From a checkpoint of a small mixture-of-experts model trained on Wikipedia: 4423 steps.
Below are experts of layer 3 (counted from 0) of a mixture-of-experts language model. Rows are named down (a neuron's output weights, with its number) and show model dimensions 48-95. Each number is 50 + 10 x the weight over its row's rms, rounded and kept within 0 to 99.
Before each expert's rows: a language model's description of what the expert responds to. This comes from a sample of Wikipedia text that the model never trained on.

# expert 8
What it handles: Foreign-name word pieces. Middle pieces of foreign names, especially Arabic, Turkish and Romanian (Tun-is-ian, Bor-o-ș), plus zeros inside years and stray UTF-8 bytes.
down0:63 58 58 55 50 55 62 60 44 56 47 45 31 61 42 68 44 50 41 48 43 27 51 64 52 34 58 61 52 44 44 33 57 60 40 41 36 47 47 40 41 47 40 38 47 61 51 62
down1:43 53 52 58 61 34 42 58 62 46 65 50 39 65 37 63 25 58 45 52 66 53 50 57 42 61 34 54 61 51 41 41 51 49 57 37 32 52 46 43 49 45 49 48 48 36 53 50
down2:61 59 58 49 70 56 43 46 65 61 53 60 52 56 47 40 59 48 56 46 56 68 48 69 45 56 37 61 56 58 55 49 28 44 49 56 31 39 47 57 32 43 46 37 34 39 49 67
down3:60 70 52 51 49 33 55 43 46 65 47 50 50 63 73 52 61 52 50 62 47 41 56 48 35 56 52 53 43 52 44 55 42 72 56 54 73 35 49 57 41 38 42 47 39 47 61 42
down4:49 57 62 48 40 54 37 49 50 29 67 61 64 50 53 42 59 56 68 47 43 36 45 50 54 53 51 48 61 50 69 46 38 57 27 54 70 73 47 22 44 35 54 65 38 49 48 67
down5:48 50 56 34 37 58 57 54 44 55 38 62 50 38 52 50 37 56 44 51 44 37 46 53 67 30 39 67 49 58 54 65 62 61 61 46 53 61 46 40 51 68 52 53 65 39 49 50
down6:62 54 64 31 63 39 53 40 35 54 46 46 48 53 44 52 61 38 47 66 44 46 31 35 54 51 63 46 53 47 58 55 55 51 50 58 41 57 43 48 39 49 44 65 60 25 61 44

# expert 58
What it handles: Space before numbers. The space token placed before a numeral, in tables after pipes and in prose like January 1949 or SR 951.
down0:50 43 51 60 44 53 48 41 52 33 71 50 25 61 35 68 42 63 53 62 64 41 49 64 53 34 42 37 48 42 69 59 44 56 55 49 52 58 64 61 52 52 48 62 64 53 48 53
down1:52 54 48 63 54 53 43 58 47 51 61 57 39 55 50 61 56 68 49 60 59 26 53 47 54 56 34 47 65 55 55 29 47 46 38 50 53 38 61 50 38 62 32 60 56 42 43 28
down2:50 48 65 62 29 49 46 63 51 44 60 42 56 46 66 59 40 58 54 43 60 50 37 53 30 48 42 35 55 43 55 44 39 39 52 69 54 27 63 54 35 55 49 44 72 38 64 45
down3:41 44 40 49 61 48 61 31 55 65 48 47 39 46 67 38 44 37 44 46 52 82 64 53 41 43 46 61 53 67 49 49 52 59 67 46 35 55 65 55 57 61 58 32 52 44 61 40
down4:71 61 29 54 56 48 48 62 40 80 46 44 41 52 59 29 51 43 52 65 43 66 65 32 52 49 56 34 56 58 58 52 49 57 39 54 51 57 58 51 58 55 57 40 44 48 38 36
down5:56 47 44 46 57 48 27 49 47 56 32 42 44 57 49 52 66 40 59 55 38 60 57 57 61 54 56 45 50 65 51 49 60 49 61 49 52 45 43 51 71 62 45 52 36 48 63 49
down6:30 47 46 38 50 54 40 54 44 47 65 50 61 38 50 45 39 46 59 58 37 61 46 45 61 46 63 26 40 37 46 47 41 59 36 37 53 61 43 42 49 48 74 52 55 44 40 44

# expert 31
What it handles: Capitalized name starts. Opening letters of foreign or unusual proper names, often vowels, in lists and tables, such as E-ricsson, O-ttoman, I-brahim, Land-less.
down0:79 49 49 39 48 33 54 45 56 34 38 57 48 42 47 70 50 62 57 44 47 40 54 61 58 61 56 55 70 53 37 41 57 41 36 49 52 58 47 63 37 49 51 57 54 44 37 42
down1:52 31 60 59 58 40 64 53 54 57 52 46 51 56 54 47 63 53 56 65 59 54 46 49 71 59 46 39 50 43 48 47 54 50 62 46 66 58 41 46 59 67 45 57 39 37 63 54
down2:52 51 43 31 57 69 68 61 62 45 60 46 55 56 50 49 33 32 58 51 45 53 43 48 46 67 52 44 67 56 43 37 45 59 41 56 49 47 36 46 44 39 57 48 68 38 51 45
down3:74 42 73 39 38 49 42 39 45 51 51 40 63 45 60 46 68 66 37 48 41 56 44 48 55 52 48 44 32 27 49 50 29 48 42 52 52 38 49 55 46 47 42 34 52 49 59 52
down4:39 58 61 53 58 62 60 36 56 47 52 63 52 33 52 51 44 34 45 63 52 51 58 56 60 29 64 64 44 35 37 37 63 42 48 58 56 64 44 58 35 36 45 41 48 35 60 65
down5:56 44 58 46 41 58 49 37 38 56 68 77 48 37 31 49 34 70 63 43 48 32 52 47 67 62 49 60 40 49 40 48 54 48 28 48 47 52 59 46 64 36 71 62 66 59 51 52
down6:55 34 42 46 51 45 33 36 34 51 43 49 47 53 46 49 46 65 51 45 41 50 53 38 47 47 47 42 50 61 68 36 54 32 59 53 29 35 54 63 60 44 64 33 58 76 40 48

# expert 11
What it handles: Year digit middles. Middle and final digits of four-digit years in dates and ranges, such as 18'5'7, 19'7'3, 2'0'16.
down0:61 39 44 44 43 52 40 43 46 51 52 41 62 54 34 45 36 35 54 44 39 64 52 54 66 47 37 55 49 60 39 58 56 62 38 48 57 57 59 59 45 49 46 38 54 45 58 47
down1:57 41 40 43 51 64 55 51 43 53 40 66 40 40 62 56 49 77 69 45 48 45 62 71 57 51 44 64 38 46 55 66 41 40 41 51 46 59 34 58 45 45 47 62 65 66 47 54
down2:59 48 37 42 43 41 39 67 55 32 48 72 49 45 57 55 51 54 60 45 42 57 43 57 47 42 44 68 44 40 48 39 61 33 43 57 50 48 37 46 51 75 41 55 62 44 43 60
down3:53 61 36 56 60 58 50 42 23 68 38 58 38 62 65 56 40 30 53 53 55 62 48 38 57 52 44 47 49 45 55 43 43 56 58 52 31 36 45 46 46 74 52 49 38 63 51 66
down4:46 67 46 43 49 61 37 45 59 37 48 45 48 42 37 40 50 42 43 51 42 68 36 56 52 45 70 43 52 46 53 55 44 54 55 55 31 28 42 70 39 59 57 48 52 54 52 65
down5:72 45 32 69 56 45 48 63 55 54 56 51 49 51 74 43 61 46 32 42 42 46 55 46 63 43 45 56 26 55 35 54 58 36 58 64 47 43 64 68 42 53 50 53 35 44 56 32
down6:48 53 42 55 46 42 48 53 62 63 76 64 54 50 49 18 33 45 42 53 53 46 51 57 49 52 69 65 37 58 52 43 52 49 73 27 48 44 56 56 59 50 34 57 47 57 46 54

# expert 51
What it handles: Non-Latin script bytes. Byte pieces of Thai, Chinese, Greek, Cyrillic, IPA and other non-Latin text, mostly in tables of place names, plus spaced zeros.
down0:34 52 39 34 48 49 42 53 61 51 61 50 44 52 57 48 63 44 29 44 47 65 59 46 49 64 56 59 50 42 29 43 58 50 55 55 60 56 47 43 54 56 45 35 33 50 51 46
down1:45 74 46 43 55 49 45 64 46 53 56 49 58 54 46 41 52 54 39 47 52 43 26 57 52 56 51 48 59 64 61 35 34 40 52 46 59 50 73 57 45 61 67 62 44 28 40 57
down2:48 43 64 41 44 52 41 57 38 63 43 55 59 47 37 51 62 36 52 48 48 66 57 56 50 47 29 54 41 57 56 74 33 52 54 51 53 42 57 33 43 55 46 41 37 54 40 47
down3:56 55 44 43 47 44 39 52 52 58 56 42 42 45 33 65 41 63 53 60 67 45 57 43 56 50 48 56 66 25 44 52 41 58 49 47 52 45 46 61 55 59 56 34 31 34 44 58
down4:44 46 49 39 41 41 67 60 42 69 64 35 73 46 52 42 57 52 52 56 58 50 63 43 45 49 50 32 53 49 69 52 32 53 49 46 55 46 57 47 48 65 55 52 31 32 57 40
down5:47 47 51 57 43 66 53 60 24 46 46 46 71 42 24 61 37 42 55 56 47 53 37 39 43 41 45 50 49 40 57 55 58 60 45 51 51 61 48 60 60 86 59 47 41 62 42 56
down6:62 61 50 50 54 58 56 47 61 39 40 65 49 59 41 58 55 41 63 63 61 63 61 63 52 45 56 46 59 53 60 59 44 38 49 52 42 64 74 33 46 62 52 67 57 48 39 63

# expert 20
What it handles: Personal names, infobox fields. First names like Richard and David in lists and tables, plus infobox or table words such as Spouse, bass and Order.
down0:58 51 56 52 54 50 34 23 56 64 42 58 52 57 44 56 48 52 49 47 46 45 39 43 49 39 51 39 62 45 41 66 38 44 36 57 68 46 56 62 45 33 37 54 52 60 52 50
down1:65 36 53 69 61 59 54 61 54 37 39 39 61 43 40 33 55 40 39 59 44 53 55 36 47 30 60 50 50 64 46 53 43 56 65 64 41 48 50 60 55 67 35 54 72 56 49 53
down2:37 52 37 62 58 43 47 39 63 62 53 58 53 58 58 49 58 50 45 52 54 71 36 52 51 67 49 53 38 62 49 47 52 38 43 55 72 45 48 65 42 54 49 34 51 31 54 49
down3:56 57 51 48 62 54 81 44 58 53 53 69 45 53 51 68 60 48 49 53 45 50 36 60 58 62 46 47 55 56 56 46 53 48 59 55 38 52 51 66 45 56 45 40 64 55 28 50
down4:56 60 41 48 45 59 46 54 59 42 75 40 49 51 57 65 29 64 41 29 70 46 41 36 42 41 47 44 48 62 43 33 53 52 48 74 43 47 41 41 52 64 42 64 42 52 42 50
down5:40 43 27 37 48 54 59 39 53 44 57 42 61 42 33 46 47 62 69 60 53 65 44 49 38 50 51 42 37 35 45 49 57 48 50 41 52 46 49 57 52 43 32 47 48 52 56 47
down6:26 57 46 48 42 47 48 40 51 61 64 40 62 60 40 39 55 46 46 52 59 46 21 55 45 57 34 28 41 54 65 51 54 53 62 50 47 60 47 30 43 40 41 61 52 35 41 52

# expert 5
What it handles: Table cells, score lines. Spaces and digits inside wiki tables and sports results, often after pipes or line breaks, plus past-tense endings like -ated, -oted, appointed.
down0:44 50 48 55 38 60 55 43 60 49 42 32 77 52 74 50 65 51 58 66 54 49 59 63 45 57 45 59 60 66 66 53 30 62 55 44 36 40 46 57 59 55 46 47 63 57 47 56
down1:42 55 46 32 40 36 48 27 35 57 66 58 60 40 49 43 73 58 41 49 56 61 43 49 60 63 56 39 70 48 70 55 68 52 52 52 50 58 49 65 58 46 44 32 56 54 58 51
down2:42 40 58 46 67 77 46 54 51 58 57 64 50 59 46 54 63 61 49 47 28 52 47 57 40 48 53 28 50 47 58 47 46 57 42 59 33 55 63 39 52 53 46 47 51 37 52 48
down3:35 52 45 51 50 49 44 37 41 65 60 47 63 58 37 44 31 37 20 42 65 62 51 59 56 39 36 55 49 49 69 47 51 45 56 56 52 49 45 42 50 57 36 41 49 55 41 50
down4:48 45 50 53 38 52 48 58 40 65 42 51 41 46 48 47 59 53 35 63 55 56 52 67 68 43 56 46 50 49 31 41 68 56 53 54 62 58 57 49 44 44 48 54 48 55 61 67
down5:56 52 59 75 42 53 30 49 41 55 45 39 56 53 47 48 47 63 59 44 52 56 63 44 53 61 54 60 45 57 40 53 47 60 59 41 51 37 58 55 66 68 40 40 55 52 46 54
down6:53 41 61 49 49 56 54 29 58 50 53 48 42 50 53 54 30 43 46 56 71 43 33 46 46 48 47 55 58 56 55 54 44 47 50 50 42 58 60 56 46 64 39 53 45 48 53 62

# expert 63
What it handles: Mid-word ut/at pieces. Mid-word pieces like ut, at, ant in g-ut-ter, Deb-ut, mathem-at-ics, plus percent signs and Thai byte pieces in tables.
down0:53 58 58 34 54 49 60 49 57 50 33 46 21 53 42 72 48 48 69 34 46 34 54 47 50 62 33 54 59 48 43 43 43 49 30 53 44 55 58 54 53 71 40 46 58 34 42 35
down1:52 37 36 60 49 61 56 52 57 57 54 55 51 56 54 31 57 49 40 53 52 70 39 50 57 54 65 53 52 45 58 54 33 42 49 38 52 66 44 44 39 49 52 32 17 60 35 52
down2:48 54 45 42 63 53 35 38 68 56 42 36 39 64 46 66 41 45 56 40 58 47 46 63 62 61 45 51 65 52 42 63 35 38 56 49 40 59 57 60 32 60 55 43 62 41 47 49
down3:34 46 38 67 57 57 60 53 43 62 62 53 50 50 47 42 46 39 40 42 62 50 66 53 56 70 35 43 58 62 64 23 59 50 57 61 35 47 47 57 51 52 53 46 53 45 59 42
down4:46 43 40 63 44 41 40 48 35 58 61 34 45 38 48 63 40 54 41 58 31 46 65 41 52 60 78 56 47 45 48 39 61 53 56 51 31 54 51 67 60 43 43 46 37 42 51 52
down5:43 36 37 37 63 52 54 67 51 38 53 62 52 51 46 55 38 64 47 34 64 50 49 36 55 50 55 36 49 35 37 63 61 34 53 57 64 48 41 62 48 48 47 40 45 46 44 41
down6:52 50 59 54 40 36 51 59 73 56 50 49 47 52 50 57 54 53 78 54 49 52 53 68 50 64 46 45 51 36 62 57 54 42 60 66 59 44 41 50 49 31 57 66 56 58 42 34

# expert 12
What it handles: Digits in numbers. Single digits in the middle of years, dates, counts and table numbers, such as 1-9-39, 5,5-00, January 1-4.
down0:44 39 34 31 56 46 60 59 50 45 54 32 50 48 46 43 55 51 47 40 55 62 59 50 47 48 57 75 51 34 65 47 64 47 61 47 42 54 57 77 62 44 38 35 65 42 54 54
down1:55 54 37 39 54 55 68 53 81 54 43 64 50 52 54 56 41 42 55 39 60 32 54 53 47 31 60 48 50 59 40 44 70 62 55 54 49 48 45 61 39 64 51 52 54 32 39 49
down2:60 23 40 51 57 48 38 54 47 46 45 56 22 43 51 33 42 57 46 40 57 61 39 58 49 50 46 62 41 61 48 45 45 50 48 53 46 63 36 63 54 38 54 50 49 39 55 39
down3:70 51 48 36 36 51 59 61 55 45 40 49 46 49 51 50 62 52 46 56 61 49 54 41 52 48 56 52 32 54 39 56 34 53 28 65 54 68 52 36 38 26 59 25 61 47 48 50
down4:41 60 52 56 34 37 40 55 22 43 51 49 34 61 51 38 42 45 47 55 58 32 42 54 56 33 53 72 37 79 40 50 54 54 52 47 54 48 46 47 49 61 50 45 53 47 64 39
down5:56 38 57 43 44 51 60 45 49 76 65 61 61 49 54 51 31 69 35 45 54 52 48 44 38 37 64 53 38 66 40 66 58 46 54 38 50 65 63 40 39 39 56 50 65 51 56 50
down6:40 49 50 58 51 46 40 46 50 48 50 44 40 57 46 50 57 37 37 47 59 67 40 59 22 52 66 37 33 68 41 56 60 47 34 37 65 60 51 48 58 30 65 53 46 58 51 38

# expert 38
What it handles: Verb and word middles. Inner or closing pieces of common words and verb stems such as look, grow, ran, used, make, turn, ins-ane, ex-ists.
down0:41 59 65 55 56 49 43 60 61 50 38 58 27 71 60 45 43 51 63 44 44 63 61 50 32 43 58 54 41 69 63 40 61 56 45 42 38 53 47 50 52 58 48 44 54 52 35 68
down1:35 57 47 43 52 53 44 46 39 78 40 41 43 58 57 63 56 54 67 45 56 46 41 38 65 53 49 52 45 42 52 70 54 48 46 46 62 60 49 40 30 44 57 53 43 47 51 61
down2:57 60 50 42 33 34 50 44 42 34 36 58 39 43 33 55 36 47 39 56 47 53 52 40 60 25 58 52 46 64 62 54 52 51 58 55 32 61 67 45 69 58 41 61 77 50 42 36
down3:48 43 39 63 38 55 44 46 57 53 36 43 48 40 26 42 46 61 53 35 39 63 48 75 56 49 44 31 57 54 45 49 61 47 45 53 45 49 57 53 39 39 47 62 75 29 58 44
down4:60 45 49 45 42 55 54 56 48 33 70 40 45 40 60 64 66 66 62 45 63 45 58 40 51 48 44 56 47 56 33 46 37 48 46 48 33 67 54 32 50 32 50 42 49 50 52 49
down5:44 70 47 68 51 30 49 40 45 44 44 58 39 56 49 29 43 49 60 54 34 50 59 68 49 67 58 51 27 41 67 54 57 51 51 36 46 46 46 52 51 73 64 45 48 65 47 43
down6:45 41 48 40 57 66 43 53 50 50 52 34 43 49 42 56 61 52 54 54 58 73 33 52 52 49 61 33 42 62 39 45 62 57 26 40 49 46 56 33 58 39 50 57 56 41 32 25

# expert 25
What it handles: Proper-name opening pieces. Capitalized first pieces of names after a comma, of or the, such as Co-le Foundation, San S-iro, E-cuador, For-bin.
down0:41 70 45 51 64 45 53 59 59 72 47 28 42 53 48 50 41 72 47 42 63 43 33 51 25 45 49 48 41 45 54 45 36 66 47 43 40 57 34 69 43 56 52 39 65 60 57 50
down1:31 34 65 69 49 38 39 55 52 32 53 45 36 37 65 41 38 64 37 51 41 40 45 46 30 35 45 25 59 51 54 54 60 46 47 77 40 32 52 44 43 52 36 55 49 41 46 53
down2:55 48 48 44 44 55 43 58 61 37 56 58 58 57 38 41 59 75 38 57 56 62 55 63 56 61 53 51 53 48 46 50 52 51 55 38 50 61 57 57 52 49 65 51 48 55 40 72
down3:55 51 51 63 55 39 55 55 25 56 47 74 52 51 47 50 53 66 58 49 53 43 45 38 50 60 49 63 46 39 51 67 48 45 49 63 57 42 35 54 52 42 51 49 60 68 34 61
down4:31 43 64 55 57 48 52 53 49 49 46 52 51 34 38 57 56 31 55 59 40 49 59 43 66 67 55 45 47 51 39 46 47 54 49 59 53 43 25 47 36 60 27 37 52 50 57 31
down5:60 37 44 47 50 49 53 71 46 48 59 48 31 64 49 57 62 34 45 69 32 41 59 55 41 53 50 39 58 56 45 30 56 45 49 53 67 62 58 50 37 56 61 49 58 52 54 58
down6:48 34 41 47 52 41 44 39 52 33 60 44 48 57 56 56 46 56 59 58 57 57 51 37 62 43 43 64 55 50 42 71 34 59 55 49 47 46 24 41 61 61 68 25 46 41 36 39

# expert 54
What it handles: Digits in data tables. Digits and spaces in decimals, coordinates, percentages and table figures, and units like km, mi, million, as in 0.945-8-76.
down0:35 42 44 51 51 34 46 49 69 49 42 40 41 62 27 59 44 40 64 61 56 37 64 41 78 46 35 39 42 56 60 49 50 47 54 43 43 42 45 32 53 50 67 50 62 46 50 42
down1:50 40 44 48 56 53 36 37 35 58 56 38 51 54 30 49 42 42 50 52 34 53 59 55 58 41 60 37 53 61 49 42 47 22 45 53 61 59 45 62 50 49 63 31 39 41 57 55
down2:49 62 49 56 63 53 60 44 32 57 41 46 56 38 38 51 61 52 55 42 40 63 38 54 36 46 52 52 58 40 58 38 75 58 36 49 36 47 54 62 47 48 84 43 51 59 61 45
down3:48 56 59 52 53 35 62 49 50 39 40 46 38 37 60 33 60 45 56 46 51 68 51 44 47 50 60 53 50 39 48 57 49 38 46 44 38 50 32 51 31 61 63 52 53 59 64 44
down4:31 46 58 53 39 44 41 44 32 69 35 69 42 55 44 45 64 44 48 58 44 63 53 48 59 56 47 40 51 36 67 44 51 46 51 38 54 45 56 49 58 28 44 44 39 60 47 58
down5:51 36 58 38 38 59 50 47 55 61 53 35 45 59 47 46 53 52 44 64 34 34 67 63 42 81 45 52 44 52 59 48 53 59 64 37 46 44 53 51 53 44 44 49 58 44 59 45
down6:45 57 55 47 50 57 58 59 68 52 57 46 50 65 64 60 57 50 34 56 46 49 61 30 44 69 75 41 56 52 50 35 46 66 47 49 63 47 36 48 45 46 57 52 63 53 59 55

# expert 53
What it handles: Early word-stem pieces. Second pieces of words right after an initial letter or short stem, like F'ace'book, F'ung'i, play, trad, cop, grow.
down0:47 48 48 31 57 34 59 51 53 51 47 44 59 54 47 62 35 60 38 54 58 53 52 42 50 46 47 47 59 41 40 71 54 69 52 54 49 48 57 60 31 80 61 27 67 60 35 44
down1:64 42 50 38 39 69 26 46 36 40 50 43 44 52 66 53 44 41 52 50 51 37 72 41 52 40 56 51 49 44 49 51 38 72 52 51 48 67 49 48 50 50 48 53 43 37 43 50
down2:54 48 56 65 33 42 46 67 46 62 38 59 48 60 58 53 55 41 49 54 68 48 60 54 54 39 32 64 59 69 60 49 59 55 54 38 54 56 47 51 51 52 73 54 59 61 43 49
down3:60 43 44 61 74 69 55 57 43 64 57 49 51 46 47 56 66 58 48 53 50 40 31 62 56 43 54 45 42 48 56 47 46 53 32 39 48 63 69 50 44 50 55 46 65 37 49 57
down4:49 70 63 40 45 42 49 48 40 70 57 45 59 52 51 46 61 40 73 57 52 64 35 59 49 52 62 52 53 45 73 53 45 53 41 54 45 51 58 44 39 55 61 32 40 24 39 55
down5:69 59 47 51 50 61 37 48 51 34 44 50 51 43 62 48 64 62 56 53 43 67 60 42 42 63 48 49 50 46 40 52 62 45 40 66 30 47 54 51 61 65 50 53 58 61 54 59
down6:35 63 40 57 67 58 36 46 59 42 66 44 55 41 49 68 47 49 50 50 52 46 58 54 41 31 69 62 50 70 45 39 44 43 72 50 53 35 52 61 55 56 38 39 42 39 50 50

# expert 19
What it handles: Space before numbers. A bare space token before a number, mostly in table cells after a pipe or after since, in, with, such as | 1920 | 1,109.
down0:43 52 44 56 67 56 57 69 60 54 36 65 41 54 64 25 43 38 53 52 39 45 55 52 57 51 69 48 40 69 54 46 50 56 48 55 43 45 45 85 46 50 55 52 37 68 50 30
down1:55 40 50 41 45 42 63 49 54 61 60 45 49 38 50 42 52 57 41 58 32 40 48 70 46 65 50 56 57 61 42 51 60 48 26 53 42 40 60 69 53 53 56 41 51 58 38 53
down2:41 50 63 47 51 60 43 43 51 51 46 41 47 36 61 63 69 38 26 57 65 48 65 34 64 50 64 52 51 56 56 63 32 52 58 69 55 49 44 50 43 70 63 61 34 57 41 32
down3:69 57 46 39 53 64 48 54 36 38 63 65 51 69 51 46 29 38 42 52 64 58 61 43 49 69 39 47 43 53 27 38 61 54 56 58 51 57 64 39 48 40 59 37 47 40 46 39
down4:32 58 50 61 50 39 46 32 50 42 35 35 56 46 54 46 46 49 61 54 65 64 62 34 62 65 65 56 53 39 51 56 52 39 67 43 38 58 50 43 68 50 44 65 66 52 46 52
down5:44 52 43 54 33 60 48 63 40 54 36 50 51 40 40 35 51 49 52 36 38 53 55 55 44 44 57 60 49 54 47 52 53 42 42 35 48 46 48 80 34 64 60 54 58 45 41 36
down6:40 41 47 54 68 45 41 53 52 40 77 69 34 55 53 49 49 67 64 39 51 42 43 73 52 61 44 50 63 61 42 44 51 31 47 41 46 44 52 57 50 31 53 60 51 50 65 55

# expert 47
What it handles: Adverb endings, Asian bytes. Adverb suffixes -ly, -ically, -ively and adverbs also, often, plus byte pieces of Thai, Chinese and Japanese script.
down0:56 57 70 42 69 65 53 56 51 61 42 36 54 47 41 64 64 50 64 39 47 31 42 57 55 52 63 40 62 45 51 48 66 45 53 41 41 57 51 50 38 40 69 55 40 40 58 67
down1:58 52 42 47 46 56 49 72 45 58 48 56 65 65 47 43 55 54 33 38 39 40 34 55 58 39 62 47 59 71 49 63 31 62 49 46 48 57 58 57 53 46 54 30 55 37 53 37
down2:44 51 57 64 55 57 45 61 68 65 68 49 66 49 42 48 52 60 58 47 41 61 77 63 32 58 54 51 47 54 68 42 70 61 51 50 50 53 56 58 41 38 52 46 75 36 49 32
down3:51 48 57 68 38 47 59 49 45 54 28 54 55 36 36 50 48 55 32 55 47 42 59 37 48 43 36 55 55 60 44 42 46 44 46 49 48 46 44 60 33 56 42 50 70 60 47 56
down4:51 53 40 34 44 58 57 55 48 46 51 56 65 37 46 60 34 72 32 34 42 59 55 54 51 46 55 47 68 54 57 53 40 49 51 58 38 50 34 37 43 54 68 39 42 47 43 35
down5:49 57 38 56 55 46 41 36 33 45 48 47 53 47 39 37 77 34 53 49 42 40 33 46 53 58 37 65 57 49 66 50 68 49 51 37 50 48 44 47 45 55 53 54 45 69 55 71
down6:49 67 42 49 63 69 41 60 50 58 49 51 60 52 60 38 52 36 51 50 38 63 54 74 63 39 46 42 54 46 48 50 41 56 28 67 48 40 58 42 39 38 31 58 53 42 44 56

# expert 9
What it handles: Mid-word c/o fragments. Short fragments with c or o inside names and rare words, often Spanish or Slavic, such as Gen-oc-ide, Telesc-ope, Sy-rac-use, Ig-or.
down0:51 45 44 55 49 50 41 65 32 52 55 35 50 50 70 79 72 64 53 74 72 47 50 34 44 49 36 53 49 60 53 59 52 50 59 51 48 50 46 67 58 62 65 50 47 36 55 54
down1:41 32 65 53 42 59 54 52 38 48 51 54 45 56 21 40 50 41 31 56 38 56 60 57 39 33 49 59 42 41 52 55 39 54 56 55 38 34 58 54 54 62 37 42 54 63 44 41
down2:50 68 39 56 54 30 39 60 43 53 56 67 42 52 42 44 29 39 44 52 47 38 60 44 47 58 47 50 55 35 38 52 59 47 61 55 40 48 48 47 59 54 47 50 44 46 53 71
down3:46 49 53 58 65 43 54 44 43 43 52 52 60 54 35 61 74 31 54 36 42 55 37 55 61 68 39 39 44 50 45 57 37 40 55 38 36 55 39 27 55 39 39 33 62 57 49 60
down4:45 52 49 51 60 35 57 27 53 67 33 38 39 51 37 50 26 59 38 39 57 51 61 48 56 53 39 48 53 59 47 38 64 49 40 53 48 51 51 70 47 47 63 51 45 53 51 51
down5:36 62 69 39 52 53 42 50 63 61 64 34 45 48 52 45 59 44 55 45 46 52 61 62 54 50 51 50 52 45 64 46 43 43 55 55 43 53 70 29 51 46 48 34 55 45 62 52
down6:56 44 69 55 42 72 43 62 48 60 51 38 67 38 46 33 60 48 44 39 55 36 49 50 44 49 49 59 54 66 47 59 34 45 47 46 47 56 58 45 54 58 33 48 67 51 25 67